From a checkpoint of a small mixture-of-experts model trained on Wikipedia.
Training: a variant of SOAP for the experts, 238M tokens, 7615 steps.
Below are experts of layer 2 (counted from 0) of a mixture-of-experts language model. Rows are named gate (a neuron's input weights, with its number), up (a neuron's input weights, with its number), down (a neuron's output weights, with its number) and show model dimensions 40-79. Each number is 50 + 10 x the weight over its row's rms, rounded and kept within 0 to 99.
Before each expert's rows: "comes before" lists some tokens at least twice as common just after its tokens as in all text. This comes from a sample of Wikipedia text that the model never trained on. Tokens count by the router's weight.

# expert 14
comes before: "\n", ".", "\n\n", " |", " of", "=="
gate9:64 45 55 44 53 45 31 65 57 47 62 40 50 45 32 25 60 53 54 43 48 54 62 47 55 53 49 55 65 72 46 47 26 42 47 40 42 52 46 60
up9:51 29 70 51 50 33 59 28 62 47 43 42 62 55 61 65 47 37 49 52 48 41 48 77 35 46 67 47 66 58 52 30 45 46 55 52 41 46 53 59
down9:43 46 39 56 59 58 45 50 60 51 62 60 73 43 47 40 57 26 40 57 51 39 33 44 38 48 53 60 60 41 44 40 47 68 54 52 47 53 62 54
gate10:58 56 59 47 34 52 47 36 56 45 55 38 47 25 51 57 46 42 56 53 48 59 56 46 59 58 35 52 49 52 60 47 53 62 59 47 47 44 59 34
up10:61 58 48 53 54 63 45 41 60 47 57 30 44 36 34 55 53 30 62 49 42 53 64 41 64 41 39 45 51 49 57 50 54 72 45 58 56 52 34 45
down10:38 46 39 65 29 46 33 40 41 57 45 33 55 51 45 55 50 54 48 55 52 51 63 59 39 61 44 37 61 53 44 58 55 46 59 28 56 45 42 53
gate11:67 36 53 66 51 59 65 44 34 45 59 66 32 53 45 65 46 47 31 57 68 57 51 30 57 62 53 46 42 29 61 59 52 39 36 52 47 54 46 57
up11:39 54 46 33 55 44 25 50 52 35 46 28 56 58 55 43 51 50 54 63 44 59 55 60 44 42 52 58 58 51 48 25 43 48 59 58 59 39 57 36
down11:49 45 34 47 36 39 62 21 48 56 44 43 53 40 46 40 60 50 46 35 46 57 40 47 55 46 57 64 53 47 62 65 67 46 71 51 48 54 36 46
gate12:47 39 59 28 50 53 44 41 47 38 23 47 54 68 70 51 47 38 40 57 53 40 57 46 46 45 42 48 55 41 44 49 61 65 50 62 56 46 56 63
up12:55 59 25 65 54 41 40 59 53 59 62 43 62 47 33 54 33 63 52 31 48 54 33 60 59 63 62 49 48 51 47 45 38 45 40 41 67 50 56 40
down12:32 38 47 37 52 55 59 64 53 41 45 44 56 55 54 62 54 55 61 26 55 35 51 36 57 60 31 57 58 54 42 63 34 44 52 47 54 53 46 49
gate13:45 39 51 67 48 25 67 52 43 53 43 61 54 55 41 60 57 39 57 34 25 46 52 68 48 54 42 52 31 32 45 51 58 59 56 39 60 40 42 55
up13:50 37 49 67 41 38 60 54 39 53 48 56 58 61 36 51 42 32 58 41 27 46 58 60 44 61 46 57 27 34 47 61 61 54 58 34 57 42 50 62
down13:47 51 41 33 49 45 36 51 24 60 54 62 60 42 26 40 53 25 53 48 39 47 39 42 33 41 50 62 50 52 63 56 53 72 49 42 52 51 49 35
gate14:47 58 40 59 41 47 54 39 64 52 47 48 52 62 59 65 54 47 47 51 57 46 60 67 70 49 62 54 50 62 41 59 43 45 42 50 31 49 62 43
up14:55 38 70 50 47 55 64 44 72 40 35 60 53 59 53 50 58 38 36 51 50 56 70 65 61 40 32 35 52 58 45 35 50 57 57 44 36 57 42 50
down14:33 46 62 42 47 68 60 71 58 37 37 38 53 55 49 47 45 46 37 47 51 50 51 54 52 69 64 38 39 48 52 34 50 40 58 38 28 48 38 46

# expert 7
comes before: "\n", "-", "| ", "|", "- ", "The"
gate36:47 45 53 51 53 68 49 47 48 41 65 38 49 45 49 70 43 55 60 67 59 51 21 39 33 43 65 63 52 49 53 69 68 28 46 41 51 31 36 41
up36:58 37 43 54 37 57 36 60 28 39 51 47 50 38 50 61 35 54 50 70 56 42 31 44 31 56 46 68 60 59 64 51 68 34 39 49 56 49 30 51
down36:41 40 37 32 58 76 73 57 47 52 49 55 33 68 46 61 46 44 38 59 42 39 60 56 49 58 52 50 28 30 58 44 53 38 61 43 51 51 36 52
gate37:37 56 66 35 42 62 50 39 63 39 34 42 69 38 60 66 59 41 49 58 63 63 30 51 53 43 57 49 25 55 55 58 41 66 75 46 56 40 54 52
up37:34 51 55 25 37 63 56 42 64 41 39 46 72 37 62 69 63 46 49 72 64 58 35 61 51 44 56 50 25 47 48 57 37 59 66 46 51 37 59 47
down37:30 66 54 49 47 49 38 62 50 47 51 73 57 42 64 34 69 37 41 44 68 70 51 67 36 44 59 48 48 31 50 55 56 54 34 69 51 60 63 54
gate38:41 47 45 33 55 37 53 56 55 68 42 62 50 46 64 42 60 63 53 37 61 54 36 52 65 46 37 42 55 47 53 47 49 68 69 23 45 59 58 56
up38:54 49 67 68 49 68 49 42 49 38 59 35 54 60 34 61 45 42 49 72 32 51 61 41 44 63 68 55 49 44 43 46 43 42 35 66 52 36 54 33
down38:47 32 40 62 53 52 53 38 67 40 65 40 48 53 34 60 54 52 61 59 42 45 51 63 49 70 39 52 41 48 47 48 37 46 48 39 41 46 50 41
gate39:46 71 35 66 52 37 64 43 40 44 43 80 25 58 37 52 50 42 49 44 53 52 49 49 39 52 57 44 56 45 42 60 42 41 41 65 44 55 51 66
up39:66 38 54 42 50 40 37 38 48 58 54 37 65 38 56 31 54 44 35 55 57 50 60 46 64 47 48 61 50 54 61 54 46 44 40 48 46 56 61 38
down39:51 50 36 34 57 60 50 58 47 45 65 47 45 50 40 49 64 42 35 36 67 59 45 35 46 58 40 60 44 55 67 41 65 47 47 39 42 51 47 44
gate40:51 41 35 49 47 38 48 50 65 57 69 55 46 43 61 69 46 53 54 53 37 46 29 40 41 43 69 60 45 59 50 35 56 42 42 33 67 42 47 60
up40:38 51 49 46 59 32 60 49 47 64 29 51 45 57 36 38 55 40 68 51 48 49 66 42 61 66 41 51 47 44 38 56 36 55 67 49 43 40 49 55
down40:43 39 67 42 44 34 61 53 58 69 58 42 40 44 31 46 52 36 47 65 50 45 61 48 68 46 52 34 47 38 41 46 46 52 50 42 42 53 45 43
gate41:41 63 48 61 49 35 38 53 51 65 43 61 42 51 54 56 43 50 46 43 43 52 40 47 52 11 31 49 47 31 48 34 47 56 63 36 54 56 49 58
up41:47 65 50 57 52 32 33 51 53 62 39 55 42 47 65 62 49 50 50 39 47 56 45 63 50 24 33 49 53 30 47 30 43 48 52 28 52 58 53 58
down41:47 80 60 48 46 34 80 63 45 60 34 50 49 42 59 42 39 52 49 46 54 39 41 64 36 40 48 37 45 33 45 43 50 49 50 62 46 48 39 53

# expert 8
comes before: " | ", "1", "2", ".", "0", " |"
gate36:43 39 65 40 54 47 33 48 58 56 48 52 40 40 37 54 52 46 67 52 53 62 63 34 50 69 51 39 45 62 67 49 33 51 34 57 40 49 49 50
up36:53 55 36 67 50 47 62 66 38 60 49 57 59 64 72 52 54 51 35 50 55 12 55 42 43 42 54 62 54 37 31 58 62 40 57 50 52 48 63 51
down36:55 64 47 53 61 56 43 56 49 54 58 52 56 60 52 65 46 48 43 31 44 25 53 64 46 61 42 56 54 45 47 40 47 55 42 61 54 36 63 35
gate37:37 51 61 46 44 58 40 50 43 51 63 59 60 50 48 63 38 66 40 44 63 54 54 45 54 40 56 51 48 55 49 62 34 56 58 38 37 35 59 65
up37:37 50 62 47 46 58 40 52 43 50 62 52 65 45 50 64 41 66 46 49 65 58 59 45 56 40 60 53 50 51 49 58 37 61 59 39 35 34 56 64
down37:44 57 58 66 53 59 57 63 41 51 67 43 45 42 62 45 25 49 56 50 46 50 65 77 51 59 52 38 45 33 45 51 45 71 53 51 65 47 48 46
gate38:40 38 34 32 49 58 43 51 42 47 44 53 57 41 49 61 42 68 52 52 57 56 40 46 59 60 54 58 42 39 71 49 36 46 49 43 49 37 62 61
up38:38 48 44 33 54 48 43 56 35 45 37 47 58 43 59 59 45 69 49 50 58 54 52 43 51 53 47 44 55 40 59 53 34 56 51 63 45 38 53 55
down38:39 31 51 47 63 46 57 44 72 37 64 74 49 62 38 42 49 60 49 42 55 49 72 61 50 53 37 39 55 56 47 62 49 56 50 49 51 61 50 51
gate39:49 48 74 30 35 60 41 39 43 54 29 39 43 47 54 46 53 33 76 40 41 64 59 50 48 39 31 41 36 62 36 56 64 41 48 47 50 43 57 39
up39:51 54 62 41 23 61 42 40 38 38 37 32 42 46 49 38 57 26 69 42 44 56 64 53 58 47 43 49 60 59 38 62 57 41 44 56 43 47 53 48
down39:48 75 58 50 40 54 58 52 62 74 65 47 41 44 54 56 65 36 58 48 54 40 41 53 44 47 45 33 32 60 61 51 48 42 57 66 57 57 62 35
gate40:38 50 33 33 61 38 45 38 47 52 46 67 52 51 57 30 45 44 34 45 36 58 62 25 52 52 48 43 32 39 39 58 56 36 51 41 35 41 52 50
up40:56 46 62 56 40 66 50 53 56 57 59 32 54 63 38 67 50 56 54 58 61 46 31 69 51 47 44 57 75 57 62 52 42 61 49 55 60 50 49 51
down40:61 56 61 63 54 50 35 33 62 34 53 58 56 61 40 61 52 47 42 55 45 62 62 63 57 30 56 48 63 65 46 51 42 50 58 62 48 70 43 45
gate41:45 69 46 34 54 34 64 46 38 39 50 61 61 48 60 39 46 41 54 40 66 56 45 53 49 35 41 42 41 37 30 49 58 52 58 55 48 38 61 57
up41:47 66 50 35 51 39 65 47 46 33 50 56 61 45 55 36 46 37 53 47 65 65 39 52 58 41 29 37 40 42 38 56 51 52 58 62 42 41 57 61
down41:41 77 58 57 48 42 52 54 37 48 44 60 50 42 60 52 34 36 54 58 74 48 55 49 41 34 44 55 51 47 36 53 53 49 44 67 41 45 53 73

# expert 0
comes before: " |", " | ", ",", "–", ")", " ("
gate36:46 42 67 65 41 57 54 63 53 53 31 55 59 57 46 64 49 53 71 54 46 34 52 56 47 48 36 68 46 46 52 39 40 72 63 48 48 43 37 49
up36:53 35 26 45 65 48 52 41 58 51 57 38 30 43 70 37 55 50 48 62 51 51 57 44 64 45 59 35 53 63 62 68 36 42 48 52 54 66 50 41
down36:59 60 61 55 43 48 47 68 50 45 53 38 42 62 40 50 67 63 40 60 55 60 50 49 71 58 44 52 46 45 52 43 44 40 54 43 40 65 41 55
gate37:55 47 52 50 58 56 53 60 65 61 41 51 48 52 40 54 54 51 48 63 51 54 42 46 42 46 37 56 55 40 44 54 50 44 41 35 55 59 41 50
up37:57 52 51 50 51 52 56 59 63 60 43 50 53 52 44 54 49 60 46 61 58 47 45 41 44 44 36 58 56 46 47 55 52 45 41 43 61 62 49 52
down37:63 48 46 62 44 47 65 56 60 60 40 47 70 44 49 45 36 50 55 53 53 54 42 64 37 36 40 68 37 42 45 43 44 49 50 58 38 48 29 49
gate38:42 48 61 51 44 44 54 53 51 51 44 36 64 30 50 58 51 46 51 53 56 48 50 52 44 44 40 54 72 54 38 48 30 80 58 47 51 46 34 44
up38:57 57 33 42 52 49 45 34 41 52 33 49 34 65 53 58 46 47 51 59 48 51 60 45 53 67 57 41 41 45 58 51 53 47 29 42 55 48 55 53
down38:52 65 59 45 50 44 63 64 51 51 49 27 51 68 61 50 45 46 49 36 31 64 42 46 35 68 58 50 54 62 30 63 45 54 53 46 55 44 68 61
gate39:43 56 46 72 61 63 48 53 28 38 64 45 44 54 49 54 51 79 55 65 52 55 42 51 47 35 48 42 55 65 49 49 47 35 49 51 62 43 39 48
up39:69 35 51 31 59 36 49 44 58 54 32 59 52 64 68 45 48 19 47 39 54 51 54 50 57 67 42 53 47 35 38 39 42 70 42 56 44 55 46 41
down39:41 41 51 32 57 60 44 50 59 66 48 66 36 74 53 33 56 56 51 40 42 37 54 36 51 47 44 50 58 52 30 58 56 31 52 59 40 36 48 34
gate40:46 49 56 40 64 48 52 52 50 50 53 73 38 49 53 51 33 40 60 42 51 55 57 48 52 52 57 50 41 39 35 57 51 63 54 36 27 46 59 60
up40:49 41 54 52 57 35 53 64 50 54 51 76 46 42 48 34 42 30 41 43 51 48 48 45 54 50 48 58 49 43 40 49 51 46 49 41 44 58 36 49
down40:58 40 20 53 52 51 47 49 56 47 54 35 54 52 33 55 41 38 45 41 53 37 60 36 47 43 63 73 63 37 38 54 59 52 54 27 33 65 48 44
gate41:51 39 39 49 50 34 57 50 51 48 57 39 51 57 45 49 42 47 47 43 61 41 48 65 47 48 49 54 63 36 40 60 50 53 37 44 58 37 50 35
up41:49 39 61 61 37 54 64 58 45 53 59 62 70 31 57 73 56 30 54 67 65 39 46 30 51 56 54 36 46 46 48 48 53 49 51 50 35 43 36 59
down41:51 55 43 46 45 60 42 54 41 55 62 52 59 36 43 62 45 48 38 60 61 45 50 56 43 59 56 58 36 36 68 47 70 43 48 59 49 38 53 55